From a checkpoint of a small mixture-of-experts model trained on Wikipedia.
Size: width 256, vocabulary 9671, 36.6M parameters.
Experts: 128 GELU neurons an expert, 2 picks a token, a softmax router.
Training: a variant of SOAP for the experts, 339M tokens, 5175 steps.
Below are experts of layer 6 (counted from 0) of a mixture-of-experts language model. Rows are named router (the router's row for the expert) and show model dimensions 0-255. Each number is 128 + 24 x the weight over its row's rms, rounded and kept within 0 to 255. Numbers have three digits each.
After each expert's rows: "gets" lists some tokens that make up at least twice as much of what it gets as of all text. This comes from a sample of Wikipedia text that the model never trained on. Tokens count by the router's weight.

# expert 16
router:102123116158138071104151138149178099093126121138118145123123090119130138160139140138101142159146107159102106134149134087094134102105134141099129137144166123127097105131147142146108137112100111128074073114110121126154094089154117142140149146157163185146111119119173122145127117137130135097134107154150142165128123124086119152139123087151149164141150173138130143120122098101113131125147106092117132137143114105064085165131103141154106097126073137128121164098147126118108125090133104157147161145149147135099157109162157118139142161127127151143100134136118141142135133149170127157101142110147115111100106153143169115158152104126122146173116088157093144125091093144143139167087128113110086111165088157115109155211117115118112148113122173141131157115103148087109128153122115
gets: " T", " L", " R", " S", " M", " C"

# expert 5
router:121170141122098175128107096146098122141118135121132149134142126118099158142151183127126130187147099125124101096169118117131137116144127136085116090109139105125152142108134112125150123107119160095158163148113165123173124137105093151160152177109095117103118145105099102118125155146126149143146123095115098074138123084128129146099150166160144097100102119157118093107117163121150110139118105107125087141127130117133112135177088176131174126113090145094106131101121163166091112083137169131134126140116143168150142141104100143143119081124092123129106150131112119091131130100118097122103182115149128194119123096147145125166107124119120128148150112137152146171149100133105137156114129082098119113095151101124145115140102126121170109182159119128135161131167128178154142125161119
gets: " October", " September", " August", " January", " June", " July"

# expert 2
router:097136125139179100154135089150137097119089140125123084085118155108143118110092125075131088130132144141148082168148121176136128141132102160079159107153131124129099096139170127136132100115109157145142134125105121103086127156144151127144153123107092109150164169107111124167144134069162127109082131107143160102135133135129139162098109139114132142120137105129171116134180107117155092105128104133136111075137121100108136119129140102137129151122134114145104156151173106097127101135107130144146164172164104111149138124166152095139108103153143169071127110172150173157136175133109133148128146136135138128130090163090143137126166134159154136154107106097092158091092109117112119128181169135089168101135131158107130115134141116092137156140119136130116103125111162135132134110136120
gets: " D", " F", "f", " d", " f", "F"

# expert 56
router:150156144142153129149103130091133132147124111114101140150131100170097150122112109160143101132126116126123115109081161119179129129140117127115111105125098125153090139105113137067129115161148134117090128128113116137126169107133124150161180154126140160121135179119102067135123122163118119139118144155121110132091130108113095165130133101134161078101149114136096115113127121114156165156160138109180161152155109127130121164138138141172156114121145130118131123119149168117138119140178148143124101141130114166146134125098142108123175123125088157150087141123087118109130146125073135086154154126112116165087133074106132135105207097145139136129116096142129133121123120131134145128103100140100122132100119099102116113109102088183117106170122154118086119154151081130104054141122159
gets: "|", " |", " against", ":", " →", " defeated"

# expert 50
router:127109129068079128129088153134132144125099138101127151141107165169112153131124117138175159074137119111127140163139115147135067163125091140150146130097110098126113126137105126114118132127154138122139096112130140136119144145141099112150107164126115143131156107183146141124100113076129163126163090106156110104128166166133120132139078115122154074161161116160113140137122151151124104109103100174094117122143149112166150125120145140143115079102111150108104149133123142128157147108113161110153109078114108103153144124116134147111140129147158147097131137109094102137114106165134141132090155133085120189129105115116105147123130168080102187081124149116147104093128121141176105110131124150089153148167179157141146129114127156119142150123130074085127142115121163139146114136145097
gets: "-", " University", "ch", " Man", " Ex", " National"

# expert 13
router:137134096174086129106084128137142164116123118141121120085114111098154157155110134096118155146116102107157148088133058140135125163112170103114116088095113166117125136150081138131087137113137122166167099133141160121109119105155110149158086100151145137133152130107132112129162119110083142071143159088154137118122140134113114107132105109137108158129107152134151102098090143108133154074158158154103101121134159141143133112125132152128112154119137148128144139171110150150115145198144140126128112131154115122122096136131144144123144174158122168119091117107126133121173119127129135116092108072144168132117125129137138091164131119135127125106103156157119132147090109144151149115147120117104133070115096087118110190186129118108103126101171157107086146138140147114101114117101096
gets: " ", " (", "–", " ["

# expert 28
router:131145114109127183102126135150137123144107133152152130136095136109163140136158136140124120109108124192136111119135141149092117110163128105090080144151139109114102172130177149106092130108099104129140143117155117088153082130168124084102106136122099147150156144110127123156112126103126092132150099147130141137158116110119138135149158119123101161108173129145094152124176132109177141099147089125099147096122112129118123154107119169098156131121120123129115124160154115158146078129160133118070136108073125144139111138142152149084133125090138084139088087116136089133099152117148112127122119097154143130139168147138118142114172145147160091160124148122161112135077112127100085074119115125146136164121162139141124121108154099152159144166105114141157160122079107134128135088145069
gets: "0", "1", "2", "9", "–", "8"

# expert 11
router:157112150144144113127141159118099123150089141152118127161145091126120100151094127145156161144124148159121128147196146188136115165095128102155119132138137123134082083112136173099125126127126106153132137161109121095124102104126117093143101107115139110109162110067140139117136149138182113146147164155088127142147140110114117105129120164123126126092139060087132097105140111149127163138115070131123164126126140164165154143117146114120139113150094135128101165154137117083143095139090107173120102147150101140096153139143142098117092124143145170120171144126195099133129087132115121156143127118117140108133140145092148144112111102142094137141129118084120148106121125100142114127077142121102103177147133168114108171122113162096125113123091146129168113161110164124146103145125104
gets: " he", " He", " she", " She", " who", " Am"

# expert 31
router:123110166086106168129117094127148131160101112137145151118102102075132150134120187144122142136098133121109109145138089093150145116182127138090160124142115105096146131106111085111106137094133114112165124087124129117104145173149122178168130154107113115091157113160112106092094156168137140136124151109125121113130111109084132132105132111127165108135087196103124154110119103149082158142108113156122117157172084140105133130101121136134112117103108144176121160131133131138096126081137152116176151083093156129145097141184119106142149101101112130125130109106130167140148146105106136133128133133153109080129132095157139185139117146179128084111156079137123131164137118126126149118144133137141131128117152120130149149149157070119145137146171142114169112145158136121139133102143116
gets: "N", "I", "T", "C", "D", "O"

# expert 51
router:164136121083135146126136090120095158071126103081137109115148152149118079135149096111135127121108152117140097141108132068137073084104125106125180110130132086094128107108137137088127086133155176144105170167114119128119105131123131121149135113172111170142114117137092143160140130140077154092125143125131115083142129152129145106130129138139167131169130142135084153125110121140106124101093130107091142111134115083138114108086174128164121158093171152155120115144132101119146088132110094152113135149145134127169090131123123174173122116159157136145131134105110136088128132148123147151122169122108122117158098120122106136125118118122119164098106131126137132104127178147151176099122158161162143137160098145140113112103139102143159180119093141174109133145161126143155111120087123
gets: "p", "s", "es", "op", "ers", "ip"

# expert 54
router:095083096164146119169130094131154093156169137152128151133131106138108135105159138117115138137093170100165103129092107114181102089095151067151133092114185132153148132121092152102133089130118131140139098154102150106100126108094155135155147098098125109104126166140098136131131115086129097136096104141080121104077139139125161127143111112147140135114146149134107154161094141163140156096114143088146126140114132119116121110126136140162128150136147172120141153142129151139129166161143109141152147097109153152122174102125146079105121144120108100130096131136108161131086100100153148152084132151154167120153152172133145086105100128192102130103150092119107121132122114116151109154140144096150157153125146111149118108102119096153132146124164095144137104121129134106112173099142148
gets: " |", ";", " =", " —;", ":", "%;"

# expert 63
router:136127155158115118134077118141152102120114138098124160114149150092136144174110134128127089121096086134106132156104139163135153136156165161133118171178116130108143065148089096125168153145071129128156141140128127105144128122152138063098170128156106170121149160113118081065099139164143107148144101095115125118117077107100145104152115076114112129140118114160124110101159148145154144128169141086159092119123132114128133135129117141140138164093137120150136158130137140145126120103120159095128142161141161147146103147109106141143146158136141143138127131167142095131147120156142162153117139104092133108110155125159081086080112136145148114147106114105144136139122092155108140165124116100120123148107164085100136102135086096145115137103144138098142163089104127154104114172131127
gets: "2", "1", "3", "4", "5", "6"

# expert 48
router:137112158155180134116117119127129138168124153151148155153138091121105124146139134149123112105156138160146160104137145119133142149128111123117121082149145153150121122116149057112106114187129109120130133154150142139135136139099100140099149137127103087153129146127176120157157108143120145152180103139168068156103132087113116131134105145141167134128151116143141128130125154133111100143118129094118148172128098156124096108109121099102110142126141143137124155152146154143074140110085074110084089154117150111131162118131074129123122112130089116161124143150087155141089125099110115175095120123123164166125166153129160133131107139140142097114075158116130166126136125087109092087108117121080135133116105127164094134117131155148139117148057113126160135098142109167125103149163171
gets: "-", ",", "id", " –", " of", " •"

# expert 15
router:135164101135152096108149145151114125110103101105119118119100136130112134141151137140070182123144149140135130150166141112091161116135084079155153097128149153139157131165163153117148133096115170135128103150106084120155119096083115128118121098175167156102117127124152181092118143102116112124086106157112181103106134144093080146097136112162120146133126115122110146090095132164136114128157080124134136128094146138151077130121115110089122103128155146110149166162134131157136113133137104122131133108155131113141105156133092071095136142151098158144141101119113143121153159126122146117108139157128168097146160082086105115152123105122132131129120119128164133127133140141091135119140152151108166084168102178155152119145141118144115147160107146157111122120134056138158109129112081
gets: " (", " s", " w", " p", "(", "-"

# expert 62
router:128127133124152151135101123136081149095102089120117093092145152104176109099068119153107113145106132142104105113133135123137123113113135168116148114143150136137125129120119104118128101187130140134131143116142152162134125141119149147097165168174149118088150135151086134130152128159092128122170102128130154174102126123161153135139133150124115171127117151133131126166097116134122132121114092105141094132109089138142121152120152083110173172151146126140126094160094124138093078137165146113153088125150161122095102122088103152119123133137146081141152165123102123122133134139105172105164107145122099165100085126174130139129141116101143134119112171160125125139133142132127089140165128096186116101085092080170159164125152133132158127089135099161170128094090108137143122090127152
gets: "ed", "ing", "ated", " used", " known", " released"

# expert 9
router:115159127135133108137171101121145150101147137110135169140117148126141081092112116116134111183121128113083129138105167143122100129129121117153111140104140155150123074148154157150144148153147143167132119087111107106086100104101132069110123120162138152078107149106112083138132129127087178130091137081139117101144090100101128122165110140138150149109147165155131116169074111120141147128114119129095139092156148134177153108132134154116139093141100104129118146140138106172159127145149153117119112145133152137113126147110146122099113117137131146132151147143185097128098103171161086113156081111112127076194156137135114123141171087126114119111148109099109119133116126106150118161129147103140120111176058124142147123140140129153105131097109149107146077163151145148122121129127132
gets: " was", " is", " were", " had", " not", " be"

# expert 30
router:149168147103114148099168167092137155135129105125133141173118104165113121147139115115151139132121123119152098122103134113093143144130171130150135115166147138152089133137160123116117119144132122143139128133130156130141094071168099148149178165120129131165139112094144129118139101140126125170115170132145117159120090111144114057138130169147119098122104141126108099116117141148121132142090091147098116079088123138099157122140114150128139126130106133072140139148123138153119148129130126118136086142109065137148144132130117142105145103153060130148155162126100123084125098108104084086109161127131105115124114100170160075097165103132161116129137130128160126138126156107130139101111106142068112114135167098196094142164083125077160117112124143104114115126147114135138106166134154
gets: "-", " |", " John", ":", "|", "ie"

# expert 60
router:153115112162108143137158113133097143114108146112110109125167168133109101131122096150158151162120158147148099140136117131134111095180138063116166160144150144128132117146139117157141133147121125108141147177133158142089130129148055146137135138130133144167110137072129102123093145124147136153151134132129093121129117158147081156116119107111113159133160125087157102157128105106066146118125146148143126115165126129124131094125180120143133121128103126140131074074178171105107125094120085136164163076130142136118158134166126107125098132101100150100142152121101113121191132108124144118112131104111105077098133136096143110112076158148091140157147099130135103176138113113156108121073140120137152116118130110115154109109099143155117117130104137115156118153122182129139141126114166
gets: " it", "%", " It", " this", " they", " I"

# expert 19
router:101149172117117146157093135105142107115124150156178106114127137127104115099134114113126106157156160115121120136113154142169152128131126144135105124113117136134156118082117149128106159121179101103126153109127096149085098157121092128124150126069162129114172098141135137148131133155103145129115133153097110175090159109165135131126170156138161136159096135082154153141119160156168115145152134140163117112120092134137091130122173131084138182121127135151141113112128133113108120147125100115141137106068117109131094080111110131136153089107158093124113123134109166101144136080120136124150111164137089123152087135099134164140134150156137128109136108110107147074175109112128102109174128131156076161145147101145129171142189132107141073134120134155154148158142119111149151090130140
gets: "ic", "ical", " such", "al", " other", "ial"

# expert 17
router:140137120081162144127153111138102159107183106142113150161098152108140114125132125142151114132157128120125135095136173133094080091147098145133152166154117131141119143088106150161110083121149120093099128119159113113130123116145126126110117106172116094115118148153079087110122130167110074094123122085132167151121124143130127085115129173107162101172088134128155145094116131149169124109131122129134121137130116164177111128090085147122108138114106141173117128131129076149105144132100138134129089114116132120115127145151144112112150134087122135156141142100109123068148146116132128155171136102134142122113062111126126102084132141134128078175109131118138091136128126108078166162154079110089121130143135119102135131165167116150135120112143115106146147128143133095165134194103147
gets: "0", "1", "8", "9", "2", "7"

# expert 44
router:130125117160110077094114111123112108142163119130077172160119100143141108104083160108081135144154115119143139172159128147128090107111156117115114129120119165110142149134092143130118145166118166162166125133107127135102130125181146138116171119115173091151109106116102128157104077131084137109160135136082147110130144195121141146120118096143162123095155107174163132124146141147127157149094099090128135157134091148083124108156163115133120076102124138169138137101095152130159154143146151131134100095131123142171138128110130133125092133142152121121125158160164128115094155121142114143104160171121122115107139148131154162116112150117124112090157135139106091156132147093146085156125136089097121141129147114174113083114116111119092136129135137152116099113132081142153166093106141
gets: " |", ";", " –", " -", " =", "),"

# expert 14
router:124122144149134107119128125132138146101151167146087109110126135112150114107134130110078093100161126194162145165133107147140122116145130117116141133112110158098116135123135113124119149130110128156133102151127113152132080116091128150118128183126145126141175115148143112105102167124110160072134165085138090129119110104117112159099115067117123128154129109140097141135184109086147123146155135094111111179152150092106127098105112120152106160104146137151116124104099131098118134144125119099095128104158128137119136157110151049147151091121111122104115120152065163142111152118118102149137122153091110183096121094168143145180114146120156148079144118085116131139105111117113127122124115132141177088121178120135112149082125121110172147124094131130142108125156166149150152143097133
gets: " B", " K", " A", "B", " E", " W"